config = dict(
    n_layer=14,
    n_experts=128,
    router_score='softmax',
    lr_router=0.000587,
    norm_eps=1e-07,
    optimizer='soap_variant',
    beta2=0.99,
    seq_len=1024,
    steps=3251,
)
Below are experts of layer 3 (counted from 0) of a mixture-of-experts language model. Rows are named router (the router's row for the expert) and show model dimensions 0-191. Each number is 200 + 40 x the weight over its row's rms, rounded and kept within 0 to 999.
After each expert's rows: "mostly gets" lists some tokens that are sent to it at least half of the time; "comes after" lists some tokens at least twice as common just before its tokens as in all text. This comes from a sample of Wikipedia text that the model never trained on. Tokens count by the router's weight.

# expert 30
router,181,230,238,289,178,122,206,260,222,213,214,169,201,249,190,205,195,173,173,249,209,260,261,197,273,209,249,205,182,242,198,143,213,176,181,240,168,203,216,203,202,194,259,205,239,226,225,202,274,242,223,232,156,221,190,259,200,253,174,167,120,201,194,232,217,236,209,219,231,202,241,186,180,124,189,225,275,133,191,150,211,244,187,207,133,210,240,182,247,255,163,215,162,261,168,215,236,187,212,98,169,182,151,176,219,208,211,127,187,137,213,192,180,259,267,218,211,259,196,152,253,220,210,168,238,156,222,257,195,164,228,191,208,265,202,246,224,219,273,158,190,190,165,254,175,127,151,220,207,237,170,294,263,251,215,212,111,271,170,142,151,133,163,244,162,224,259,184,214,180,155,157,211,244,278,106,177,209,248,227,176,268,205,144,190,237,214,231,169,233,207,246
mostly gets: " is", " was", " are", " were", " also", " has"
comes after: " It", " it", "s", " he", ")", " which"

# expert 45
router,141,232,168,131,190,205,278,235,224,222,202,138,168,175,166,208,212,237,219,252,241,159,234,160,267,161,214,196,203,199,168,172,143,221,164,192,187,258,156,210,174,146,218,172,158,105,225,230,203,205,197,135,229,231,241,163,130,181,159,195,225,225,185,193,198,270,231,283,216,231,150,229,164,206,194,234,137,231,189,198,219,173,157,178,168,126,191,167,175,214,243,269,166,225,190,253,174,180,164,251,221,192,238,243,221,160,275,268,141,134,249,277,171,179,220,151,160,196,170,165,163,258,182,248,253,146,298,163,219,162,160,259,256,190,213,127,214,237,286,221,158,146,136,243,209,231,147,151,229,220,144,256,123,250,234,144,183,180,137,208,200,192,213,211,173,248,212,260,137,215,246,150,214,218,156,158,172,217,257,174,246,218,244,209,237,213,191,212,193,196,228,238
mostly gets: " II", " b", " ch", " Vi", "ل"
comes after: ",", " a", " and", " the", " to", " of"

# expert 84
router,153,250,201,190,143,221,209,216,143,164,160,191,162,235,161,200,157,254,152,205,254,128,119,254,237,162,254,273,222,260,199,245,179,255,171,181,187,227,166,193,166,164,162,195,171,231,149,191,189,218,121,184,246,218,268,222,179,198,139,249,164,239,274,252,135,182,246,250,137,165,195,235,157,222,191,243,270,226,173,207,216,192,142,161,126,222,199,205,154,183,202,193,199,133,224,218,206,147,139,156,219,147,202,217,187,161,223,291,200,142,278,172,146,186,229,199,290,197,176,149,165,211,168,187,204,156,274,121,145,187,171,216,210,278,137,221,194,246,159,172,140,166,197,229,153,172,170,214,156,181,209,213,272,203,223,138,191,157,232,238,200,239,220,203,271,235,207,225,222,204,245,174,250,244,137,186,225,232,207,213,171,169,141,248,168,147,213,189,218,167,253,275
mostly gets: "st", "ster", " among", " st", " con", "†"
comes after: " in", " of", " In", "ve", " is", " to"

# expert 110
router,189,181,187,245,190,195,173,170,172,127,183,207,231,211,253,160,161,240,237,220,170,131,187,122,228,292,142,222,206,176,144,142,239,206,219,162,260,120,157,203,201,197,216,120,256,168,153,188,117,187,293,175,190,245,228,164,191,215,334,213,277,134,166,209,214,246,232,222,227,233,220,182,229,177,209,206,243,180,178,206,197,214,197,167,245,221,195,173,211,118,230,254,269,188,130,135,168,212,274,163,150,181,244,215,263,252,194,154,259,212,84,241,181,191,243,283,162,204,190,197,237,217,166,225,218,204,233,176,140,159,214,175,154,181,245,193,206,264,261,199,247,189,163,208,232,128,187,259,192,190,201,229,165,212,149,235,180,200,187,148,219,226,244,240,207,167,224,199,181,224,268,163,198,224,154,210,190,163,187,247,233,262,241,193,221,199,237,274,170,207,226,167
mostly gets: "lo", "ro", "ra", "ir", "la", "lu"
comes after: " T", " C", " p", " P", " S", " b"

# expert 69
router,201,244,275,257,266,259,185,212,226,255,163,187,253,198,163,228,186,221,162,220,219,168,143,252,241,226,121,249,223,227,241,195,223,223,145,166,258,113,199,180,259,201,178,251,170,169,227,204,181,164,180,200,219,130,216,163,256,217,145,177,225,163,230,254,149,217,201,226,235,251,304,220,257,180,149,202,219,257,215,231,238,263,203,234,262,150,189,249,210,247,166,117,190,220,184,138,155,249,207,195,243,216,161,186,188,182,225,246,225,229,194,252,199,230,116,222,239,221,187,188,236,207,247,104,195,150,155,193,221,206,267,181,194,201,253,238,221,235,125,226,265,176,175,250,213,281,166,147,264,138,220,224,210,254,276,265,237,269,225,155,252,209,228,188,212,215,156,234,234,249,181,178,238,179,261,237,220,222,197,214,191,174,216,245,253,250,142,159,161,209,222,235
mostly gets: " list", " film", " state", " found", " use", " plan"
comes after: " the", " a", " was", " and", " to", " is"

# expert 34
router,181,162,177,209,186,261,183,195,215,148,135,190,251,159,265,203,234,270,193,193,256,113,179,182,219,226,204,124,201,242,126,260,156,212,237,222,162,193,165,229,242,204,103,140,228,161,183,251,119,222,225,182,211,229,123,228,150,219,281,203,207,215,152,233,168,154,228,203,236,219,244,213,254,195,157,204,289,232,163,190,237,166,169,79,150,199,266,177,156,228,216,274,176,217,266,177,237,132,148,191,208,237,177,192,235,286,215,225,243,200,146,258,217,127,191,212,215,245,250,156,226,219,220,240,172,140,158,157,167,247,272,172,196,146,215,162,182,202,227,247,219,194,206,256,169,155,177,112,194,246,158,220,214,178,202,188,184,234,193,252,178,265,223,230,164,177,220,144,186,156,226,170,256,207,231,210,178,135,234,164,195,155,245,185,185,222,249,204,203,257,206,179
mostly gets: "re", "ar", "ven", "ab", "ag", "at"
comes after: " G", " P", " S", " K", "c", " C"

# expert 25
router,228,105,193,178,170,113,202,228,153,196,102,235,170,246,185,155,138,198,275,186,216,225,244,264,227,245,192,175,150,191,231,164,177,246,210,164,240,137,196,254,177,182,254,202,223,226,232,173,225,155,210,175,231,206,248,184,248,169,216,194,150,177,183,160,158,241,135,223,235,188,252,186,205,211,262,239,193,173,232,215,80,178,243,220,252,223,134,190,296,168,194,234,153,203,221,179,188,164,189,167,192,182,204,150,96,166,251,190,195,268,170,141,193,195,109,175,213,222,214,219,220,189,121,214,189,224,227,220,246,269,238,214,197,161,167,226,192,195,193,216,199,215,284,238,139,236,242,217,142,224,239,207,198,184,221,194,238,151,202,164,239,162,256,222,262,254,215,259,203,115,156,224,153,176,251,279,172,200,168,223,197,180,172,96,179,206,184,265,190,264,219,213
mostly gets: " 2", " 1", " 6", " 5", " 3", " Lo"
comes after: " |", "|", ";", ":", ",", "-"

# expert 113
router,220,102,129,230,171,201,178,139,244,287,233,156,158,224,205,152,198,181,162,230,226,208,232,133,184,170,140,248,267,253,218,201,199,222,194,142,261,177,232,242,225,207,217,115,198,153,185,159,209,201,210,167,191,216,150,206,177,191,145,168,148,120,239,226,221,121,178,234,174,211,241,245,211,209,141,228,195,173,151,188,222,160,249,247,185,108,188,155,189,188,168,181,227,207,159,204,204,254,143,203,147,220,227,218,245,207,167,134,156,184,189,266,167,143,164,228,219,182,171,197,182,180,125,239,193,141,271,166,209,186,287,180,240,194,120,125,201,149,203,186,245,163,215,243,170,207,181,150,191,194,248,238,180,111,156,205,274,195,208,150,269,236,242,177,148,157,109,205,194,250,195,143,169,278,189,185,165,206,166,200,228,164,252,199,251,154,172,175,165,147,181,160
mostly gets: "est", "ult", "oc", "ep", "ec", "amp"
comes after: " ", " f", " c", " O", " Ch", " ex"

# expert 54
router,224,136,181,169,165,179,217,196,223,218,191,249,140,258,202,174,176,200,267,90,248,189,214,240,234,237,173,165,199,188,250,198,174,238,204,168,245,152,166,183,144,193,204,235,278,258,225,202,247,198,190,206,152,246,241,203,250,135,305,266,159,151,193,201,192,247,103,225,160,247,214,215,202,202,229,239,181,235,248,224,175,199,295,156,228,201,226,169,289,170,126,206,134,240,201,217,197,189,164,182,199,152,109,163,179,192,219,196,183,206,143,199,152,150,126,180,251,189,189,249,211,114,180,168,228,267,277,249,181,308,208,171,223,190,174,208,247,124,219,209,172,225,237,169,167,182,286,178,195,196,210,192,181,222,155,177,202,220,229,158,242,188,230,244,255,245,149,238,178,176,181,182,162,227,223,269,172,227,162,173,170,168,124,172,205,228,129,188,220,198,222,247
mostly gets: " 2", " 3", " 1", " 6", " 5", " 0"
comes after: " |", ";", "|", " ", ":", "–"

# expert 19
router,177,257,156,197,208,117,207,175,125,188,229,194,100,208,178,171,193,135,204,150,243,127,208,184,142,149,212,197,252,148,170,313,220,221,211,184,143,197,143,187,170,207,199,171,175,205,222,163,216,200,222,178,208,216,185,176,217,238,259,231,179,200,158,182,137,136,170,203,181,240,174,234,161,238,238,164,254,201,229,270,228,262,169,212,229,147,227,262,262,188,248,193,193,223,213,186,232,239,226,238,289,170,194,194,192,157,205,215,184,245,221,242,176,206,238,146,245,189,181,246,183,212,281,245,244,223,180,214,190,185,225,177,205,173,220,224,288,140,245,157,236,190,168,192,166,159,166,189,218,213,209,264,218,175,235,271,106,201,265,240,85,228,211,209,119,239,121,165,166,191,159,210,130,209,199,189,146,209,106,172,212,214,238,199,262,243,194,259,213,144,124,224
mostly gets: " May", " December", " November", " October", " August", " January"
comes after: " 19", " 18", " di", " on", " in", " ("

# expert 126
router,166,163,176,171,219,182,233,218,188,240,175,169,164,237,191,219,128,220,242,160,272,141,172,275,126,228,216,197,172,190,259,194,237,216,181,177,175,137,157,180,229,191,206,309,225,170,164,188,237,175,226,298,176,242,203,202,165,223,173,165,164,160,278,208,176,124,184,262,160,156,229,196,164,56,143,235,192,164,166,165,205,178,189,216,199,153,196,143,209,196,228,198,256,276,169,199,272,277,142,98,161,240,212,218,137,236,151,202,225,157,215,244,242,173,184,162,186,187,186,195,243,213,130,219,250,190,231,274,158,172,254,183,219,158,279,142,257,224,237,175,236,156,226,178,242,262,152,210,232,204,185,172,162,185,240,198,173,150,205,232,240,155,264,175,135,254,236,252,187,210,151,174,238,176,194,241,176,165,158,188,227,196,246,210,240,232,231,181,189,194,172,199
mostly gets: "co", "go", "cu", "ti", "gra", "pi"
comes after: " ", " re", " S", " de", " a", " ("

# expert 74
router,188,224,233,190,223,218,234,222,252,146,240,214,180,234,229,205,177,125,237,157,216,218,162,131,229,192,145,287,178,137,181,148,215,212,211,209,263,177,179,184,220,195,256,240,187,170,174,212,240,228,143,205,155,189,252,146,187,210,243,229,213,244,163,269,191,186,193,202,260,187,189,196,248,191,293,237,180,191,295,252,209,267,229,194,202,219,161,163,205,212,150,134,260,163,215,204,196,212,180,240,256,263,160,178,239,177,205,187,189,184,140,216,227,189,171,166,262,170,178,217,154,219,241,200,251,181,269,309,156,233,236,194,221,258,257,134,246,144,221,261,172,155,198,111,150,182,229,170,230,119,248,184,165,196,178,240,161,222,211,159,165,225,188,206,210,252,203,171,168,231,163,259,132,232,269,145,164,124,243,244,77,181,215,258,208,188,210,212,219,133,170,181
mostly gets: "90", "89", "96", "92", "60", "49"
comes after: " 19", "20", " 18", " (19", "|", "–20"

# expert 23
router,259,192,155,220,160,164,230,126,183,216,177,195,237,165,165,206,195,180,259,171,161,180,161,190,213,188,212,262,225,194,177,151,205,226,219,222,153,219,293,193,267,170,114,156,157,175,256,224,199,185,164,165,212,246,225,254,247,164,159,208,89,198,214,250,168,195,207,219,100,106,217,189,177,143,172,128,241,180,211,230,158,262,243,219,266,174,267,211,177,236,182,207,182,138,263,244,196,226,251,216,236,193,229,185,108,191,219,197,180,232,190,114,183,236,190,191,222,251,269,145,248,231,206,234,203,174,222,189,219,207,189,202,195,269,173,147,194,225,192,207,175,208,165,252,162,237,140,268,202,224,161,141,175,43,242,195,256,197,188,153,167,256,222,163,179,246,196,199,225,132,186,235,177,156,174,225,169,164,216,227,156,118,224,250,231,222,208,241,215,210,169,226
mostly gets: " the", " a", " The", " an", " its", " their"
comes after: " of", " in", ",", " to", ".", " for"

# expert 6
router,216,205,167,170,159,238,197,261,172,168,226,260,172,213,229,191,205,231,202,148,242,229,135,143,217,177,126,147,171,233,161,165,217,224,209,229,247,235,171,166,246,177,251,218,178,193,172,229,139,224,112,262,186,279,237,172,224,232,204,243,233,174,277,170,187,286,160,155,237,196,222,208,223,245,230,264,196,170,190,198,191,175,275,176,222,216,224,154,176,198,245,272,239,127,173,278,231,203,187,154,227,230,207,211,249,286,233,161,200,174,145,240,174,194,161,185,280,133,206,209,145,201,207,213,218,203,250,142,196,215,200,195,190,177,286,280,212,152,198,234,214,267,151,243,163,197,253,199,284,298,285,180,145,233,167,185,197,233,220,233,229,143,187,252,194,159,206,194,195,223,192,158,165,227,223,142,187,212,232,158,198,229,138,121,93,166,174,226,209,144,212,205
mostly gets: "000", "}", "00", "5", "0", "6"
comes after: "S", "T", "R", "E", "I", "A"

# expert 116
router,140,178,203,175,210,221,258,243,177,238,229,182,162,269,195,294,179,210,185,240,177,181,249,154,143,221,187,258,263,218,171,136,173,211,183,232,224,280,167,184,215,169,272,162,243,167,280,229,190,183,274,298,259,231,179,165,140,201,197,158,214,210,208,238,117,218,242,251,236,200,131,238,128,250,210,230,157,237,161,202,195,266,192,167,297,135,250,152,169,164,212,248,190,180,196,207,202,123,199,262,186,274,198,201,236,187,245,197,210,153,219,236,205,205,133,152,233,174,196,179,262,248,200,220,196,222,212,199,167,161,190,200,197,169,233,161,231,208,248,206,106,170,164,233,206,182,172,256,206,148,138,158,171,237,193,126,222,220,169,177,171,135,240,229,197,177,188,276,213,210,155,208,203,223,166,173,109,220,213,170,292,235,259,206,220,139,209,196,196,251,238,238
mostly gets: "co", " met", "ric", "rop", "pe", " ma"
comes after: "s", "ar", "ic", "c", "cc", "er"

# expert 66
router,174,227,192,211,246,178,204,108,169,167,176,184,150,252,180,248,201,166,255,183,155,155,161,231,137,187,196,205,228,192,241,237,223,225,203,180,257,212,275,261,226,198,91,272,181,158,205,146,221,206,241,196,179,113,281,215,177,206,165,169,250,151,156,220,171,223,154,110,219,157,147,253,180,159,243,260,116,192,226,217,201,306,228,233,250,174,224,264,180,246,144,163,182,185,223,96,153,193,216,237,231,182,146,181,138,176,145,207,189,274,214,196,210,193,135,161,175,227,186,222,187,213,254,177,245,188,230,220,210,154,265,122,224,189,205,246,206,195,115,174,214,164,192,225,175,191,215,189,167,191,193,201,221,166,140,240,185,241,222,154,167,239,242,213,185,192,163,224,233,248,148,221,156,156,241,254,212,240,226,265,178,205,254,216,258,211,157,204,150,122,196,261
mostly gets: " years", " time", " out", " him", " career", " new"
comes after: " the", " his", " was", " and", " a", " he"

# expert 111
router,203,237,208,236,165,232,253,207,241,183,110,202,185,200,140,242,132,225,285,240,224,165,188,262,231,159,258,202,187,169,152,188,166,269,198,225,179,259,166,164,236,166,144,211,188,145,257,236,205,172,219,191,179,180,211,174,119,299,190,181,237,159,200,137,223,217,213,231,214,189,142,241,192,138,177,196,171,200,219,167,236,223,205,220,177,251,206,198,123,197,239,268,150,237,152,249,149,204,143,196,192,179,174,209,135,164,241,275,230,149,166,179,146,162,190,135,200,226,187,175,243,209,138,227,227,197,210,239,206,132,145,223,170,268,188,284,83,147,183,179,189,171,219,181,200,212,177,267,188,170,165,142,227,208,238,185,234,201,121,197,232,272,207,171,207,204,150,167,193,191,256,153,216,205,127,226,207,217,236,189,81,262,209,183,193,104,226,218,225,228,242,175
mostly gets: " be", " Be", " lo", "be", " include", " we"
comes after: " to", " was", " can", " would", " the", " may"

# expert 80
router,147,238,200,204,130,200,206,232,209,243,237,157,128,188,156,209,179,231,129,217,169,290,232,196,196,178,227,193,166,157,242,133,209,220,167,141,217,256,282,145,162,223,206,211,181,292,186,148,152,205,151,221,144,230,205,179,161,165,209,158,159,227,213,167,158,184,198,168,203,132,226,205,187,185,173,213,155,196,181,204,216,161,159,199,173,246,258,149,188,215,132,266,179,209,231,170,175,192,133,267,245,163,300,142,203,201,228,148,180,201,225,137,175,199,211,164,207,167,166,202,285,245,254,125,143,179,193,119,209,226,189,186,198,260,181,203,173,243,143,245,145,218,145,226,258,195,203,125,162,259,209,215,156,219,268,235,208,256,144,207,145,219,239,199,229,156,108,134,192,208,194,210,199,139,175,249,157,187,204,190,180,276,244,251,189,229,228,266,144,227,163,257
mostly gets: " of", " and", " with", " from", " which", " where"
comes after: "s", ",", "ation", " one", " part", "ment"

# expert 105
router,186,193,210,171,181,245,230,221,218,154,250,204,135,225,228,225,189,236,210,138,237,250,204,287,220,186,138,165,214,186,189,169,215,188,237,200,248,189,122,92,163,180,228,228,206,250,202,203,233,195,219,222,168,225,226,205,297,203,235,273,174,199,220,190,218,228,163,175,200,154,201,227,225,200,186,255,177,204,279,211,211,260,271,135,312,180,255,174,286,160,244,210,214,133,237,225,257,160,197,122,282,199,125,164,242,251,207,168,175,201,130,235,156,222,148,178,264,154,187,180,215,161,176,195,238,118,219,281,173,254,239,196,247,242,193,216,233,138,225,211,172,181,166,197,165,167,235,184,272,222,275,156,174,129,130,204,211,214,252,132,221,218,166,179,227,234,147,162,179,201,192,224,162,209,181,219,184,202,234,169,174,162,138,174,167,202,153,111,244,181,192,187
mostly gets: "3", "1", "20", "2", "4", "00"
comes after: ".", "–", " 19", " (", ",", " "

# expert 118
router,176,171,211,189,149,176,204,181,166,271,198,217,229,302,178,196,159,223,184,204,206,247,101,218,164,265,267,169,236,133,160,137,149,175,199,150,222,177,203,150,182,184,203,271,213,185,163,162,236,181,136,184,121,218,163,240,196,211,165,158,218,150,260,221,136,195,189,247,158,254,228,236,181,158,196,195,203,221,152,272,235,195,189,221,149,192,132,241,238,230,182,146,193,248,206,185,169,241,222,312,197,208,218,231,238,194,211,229,238,177,217,237,178,206,88,215,177,119,177,245,165,211,146,183,194,189,271,133,224,154,144,189,212,189,211,196,140,83,242,183,223,173,162,212,178,198,219,210,219,207,227,210,182,94,209,236,255,194,252,167,223,217,220,256,135,186,219,244,146,189,195,151,252,197,217,212,183,180,167,242,180,226,264,131,223,191,179,129,129,163,258,236
mostly gets: "ide", "und", " so", " University", " So", " bo"
comes after: " ", " f", " the", " a", "o", " w"

# expert 39
router,162,229,204,209,233,183,251,223,256,173,228,219,229,255,167,195,230,171,198,135,198,164,178,261,133,267,198,214,147,181,179,179,183,209,133,159,184,198,172,254,176,184,252,245,209,183,214,242,175,187,232,285,153,214,198,171,194,215,216,102,267,88,292,165,229,229,219,246,166,251,202,222,176,170,192,212,171,158,124,198,228,169,98,239,204,136,179,174,189,171,226,271,188,244,160,159,169,229,178,171,155,160,172,229,179,195,246,183,167,163,181,213,247,255,225,227,177,170,264,182,159,171,185,207,153,177,228,190,233,177,237,220,196,213,339,223,233,242,224,250,253,172,283,141,139,229,177,231,242,187,180,169,143,208,157,145,84,193,179,164,212,165,170,148,196,258,214,225,183,242,212,197,261,246,210,161,243,174,209,209,259,179,237,173,266,136,229,219,227,199,225,168
mostly gets: "k", "ab", "ul", "ka", "ki", "ran"
comes after: " ", " S", "st", "ar", "o", " Ar"

# expert 108
router,187,167,280,256,163,188,224,209,185,144,196,250,161,193,199,196,253,159,170,220,162,236,245,172,240,160,199,265,193,145,171,216,236,225,179,213,148,236,205,160,246,218,225,154,228,270,249,202,229,138,187,178,204,139,213,183,203,216,178,131,221,225,134,126,167,227,208,258,198,212,260,165,154,214,261,224,241,237,223,175,186,246,167,193,205,191,241,229,183,235,141,228,198,208,235,182,195,140,256,200,207,238,188,201,194,208,162,275,225,215,226,169,232,205,239,354,195,153,293,207,169,230,249,126,195,257,178,159,125,245,198,220,203,215,185,169,214,204,238,194,193,203,179,135,259,140,194,208,175,249,203,162,232,143,183,228,286,202,199,226,183,217,182,139,147,236,127,149,191,179,109,176,214,193,204,212,135,221,188,125,171,233,186,214,93,215,168,190,256,238,101,131
mostly gets: "=", "|", " Born", " Location", ":", "-"
comes after: "\n", " |", ")", " Country", "ia", " ="

# expert 41
router,154,242,167,166,140,171,201,247,285,127,231,150,213,216,203,234,174,221,148,212,185,212,227,260,209,153,181,149,175,192,205,185,175,92,230,189,187,220,198,95,203,187,147,195,184,152,236,172,195,185,276,242,186,178,192,181,139,195,173,170,184,245,216,209,214,225,191,120,160,144,238,231,181,235,185,256,276,201,205,125,196,129,144,174,145,242,242,272,231,201,145,247,146,104,241,198,230,209,189,238,215,165,225,222,164,161,161,229,173,185,206,178,174,247,232,163,147,207,138,181,268,222,236,124,202,173,178,161,223,204,202,224,189,233,198,168,161,209,204,243,142,191,172,142,201,155,203,254,182,227,168,263,171,210,266,165,217,255,140,214,199,118,228,203,278,218,190,125,151,260,237,219,170,234,251,275,187,144,142,201,157,206,226,192,239,179,177,234,119,266,228,213
mostly gets: " of", " to", " for", " from", " into", " through"
comes after: "ed", "s", "ing", " due", "ted", " University"

# expert 10
router,241,210,185,359,242,150,205,256,196,187,211,211,191,126,145,206,261,198,159,201,137,274,216,223,286,135,250,156,171,202,170,184,182,227,210,226,161,104,137,189,259,212,155,269,166,250,220,168,169,167,220,236,173,253,225,155,202,147,206,197,197,224,208,174,205,246,226,184,165,129,158,218,184,229,214,203,202,148,244,240,227,191,186,247,165,188,133,220,230,105,124,187,167,207,244,163,181,199,185,189,151,226,151,254,192,219,145,245,222,114,220,177,180,242,160,155,232,250,201,208,198,218,218,199,197,188,189,188,232,192,164,118,165,188,198,198,152,182,162,229,160,231,173,186,173,211,150,203,96,165,174,162,225,200,255,248,248,189,182,156,197,143,257,167,215,203,154,127,210,197,210,195,196,181,158,195,159,226,223,161,252,154,232,115,257,235,143,237,146,139,140,213
mostly gets: "\"", " by", " for", " on", " that", " from"
comes after: "ed", "s", ",", "ated", "ted", "ing"

# expert 56
router,244,211,217,203,226,264,254,160,226,265,246,157,224,180,234,202,146,191,233,137,208,173,140,183,196,163,265,110,177,273,178,210,177,233,225,140,99,210,247,178,185,204,198,173,159,213,236,210,229,271,154,184,190,210,236,170,191,206,159,225,195,185,138,211,217,183,153,284,236,194,141,208,164,266,234,166,215,278,209,203,190,204,145,190,238,145,261,211,186,225,187,239,203,113,216,269,191,272,267,207,161,156,213,232,252,242,149,262,175,163,253,193,169,154,189,193,239,198,183,145,178,207,223,233,176,209,255,171,269,209,268,180,188,201,229,223,267,194,193,161,188,235,257,154,123,198,272,207,134,184,282,186,208,216,245,145,216,162,118,161,263,198,259,203,209,212,270,182,227,152,230,160,209,283,110,158,209,188,232,169,246,229,229,223,179,243,193,197,232,176,245,220
mostly gets: "ver", "op", " 29", " 30", " 25", " 27"
comes after: " the", " and", "ri", " |", " Go", "ro"

# expert 67
router,183,200,193,263,216,195,187,33,249,136,207,174,146,143,205,220,261,212,167,188,229,160,169,185,242,177,228,234,230,180,188,201,250,197,163,252,257,161,203,264,254,149,177,135,140,210,233,203,203,184,213,154,173,219,175,214,171,193,162,269,206,240,242,212,253,211,255,190,125,273,278,241,232,199,235,232,151,267,189,232,198,160,232,194,237,164,202,209,181,172,276,191,187,241,186,240,259,224,200,188,215,221,181,249,230,144,230,207,195,155,183,200,189,155,273,238,127,218,171,182,137,154,164,230,207,186,154,195,196,216,260,173,244,221,246,195,208,225,195,153,274,167,159,178,167,230,216,210,139,222,217,170,247,217,211,230,206,177,208,127,287,116,174,187,137,100,217,189,221,182,188,179,227,239,117,237,191,153,238,231,223,240,152,275,249,207,194,193,127,188,159,141
mostly gets: "com", " ex", "em", "ten", "mit", "ex"
comes after: " E", " ex", "com", " Com", " no", " de"

# expert 73
router,164,255,203,170,167,140,231,175,207,159,191,219,212,136,154,147,181,209,234,208,141,201,182,213,217,174,208,243,180,203,190,302,182,243,279,212,207,186,208,213,178,175,167,195,252,265,194,199,204,271,201,166,202,178,104,219,189,218,163,240,160,209,142,226,153,162,174,234,164,143,202,178,179,191,209,180,216,158,182,189,216,276,283,103,202,178,244,247,258,195,216,208,148,196,263,224,239,156,240,238,216,185,154,134,144,201,192,165,186,353,210,199,192,216,267,172,280,302,218,181,228,195,255,221,192,186,202,209,171,229,182,255,188,218,154,163,222,189,206,246,159,179,159,243,215,274,130,245,194,161,237,176,227,199,237,213,254,168,219,231,208,222,266,194,177,225,106,176,168,121,255,232,225,190,211,242,158,195,184,214,121,239,173,176,252,267,167,162,274,215,223,247
mostly gets: " 19", " the", " 18", " (19", " December", " November"
comes after: " in", " of", ",", " from", " on", " to"

# expert 35
router,292,124,171,195,293,170,179,212,273,208,108,181,225,206,186,175,231,232,257,263,190,249,264,245,157,225,206,169,198,234,228,244,173,192,200,329,236,127,254,250,256,190,151,201,185,174,236,231,163,162,208,204,214,224,185,180,208,281,175,213,195,229,203,155,148,244,159,185,190,152,192,217,227,207,219,246,274,216,234,220,186,177,196,235,195,199,132,236,240,197,182,236,196,133,192,217,180,160,199,165,234,154,208,77,217,166,232,203,215,185,179,183,232,227,127,165,176,285,243,227,206,218,167,240,124,178,232,263,220,259,232,233,227,194,169,232,229,200,259,206,201,215,286,205,172,260,218,208,208,192,275,157,175,111,196,226,237,180,234,189,150,180,254,192,202,211,258,227,186,164,259,228,229,207,225,271,177,197,115,259,221,252,178,168,213,177,226,164,160,229,212,133
mostly gets: " K", " Ch", " W", " Re", " H", " He"
comes after: "-", " the", " (", " |", " \"", "."

# expert 8
router,127,216,187,138,155,179,269,241,192,180,192,144,175,184,217,236,157,247,233,278,222,206,233,174,242,144,221,209,190,228,175,163,153,218,130,165,226,271,138,233,138,132,213,177,144,136,245,238,232,202,209,131,220,230,272,162,156,199,154,200,252,234,202,211,208,228,253,243,177,256,136,232,127,206,196,250,139,185,210,207,219,193,143,208,184,174,215,150,182,210,257,250,155,225,199,271,200,217,194,231,197,178,199,266,266,161,269,251,144,132,245,284,183,167,249,166,188,171,147,160,150,259,206,247,246,164,272,149,234,164,178,204,272,171,215,149,193,248,243,219,138,157,179,227,219,145,172,208,227,242,173,202,123,250,199,130,177,135,155,166,220,193,216,193,155,231,213,270,124,237,210,174,210,195,205,190,211,260,231,150,194,240,224,238,234,244,233,197,163,184,216,198
mostly gets: " it", " II", ")", " Richard", "е"
comes after: " |", " was", " 0", ";", "x", " is"

# expert 89
router,149,249,226,207,257,194,242,204,220,197,89,224,167,185,154,137,217,218,207,278,238,188,144,208,190,170,268,192,173,113,196,219,212,226,195,167,259,201,160,185,171,222,252,159,227,137,218,199,255,198,221,182,243,168,214,163,192,175,154,156,203,148,170,255,164,195,261,212,165,219,182,249,157,230,188,105,107,167,169,128,94,146,159,240,182,215,228,220,257,245,211,132,169,112,227,197,127,173,200,194,180,256,155,256,177,190,289,184,243,183,215,210,183,221,224,243,254,155,198,145,186,224,199,188,220,181,264,229,164,280,120,119,186,161,246,143,208,245,165,188,228,176,165,228,187,193,186,189,166,224,186,212,214,174,197,137,192,248,211,190,195,280,238,169,164,128,273,215,203,145,170,174,191,249,188,176,173,223,173,235,231,195,146,170,202,237,122,180,172,161,217,237
mostly gets: "tic", " season", " first", " film", " game", " show"
comes after: " the", " a", " The", "ma", " tr", "le"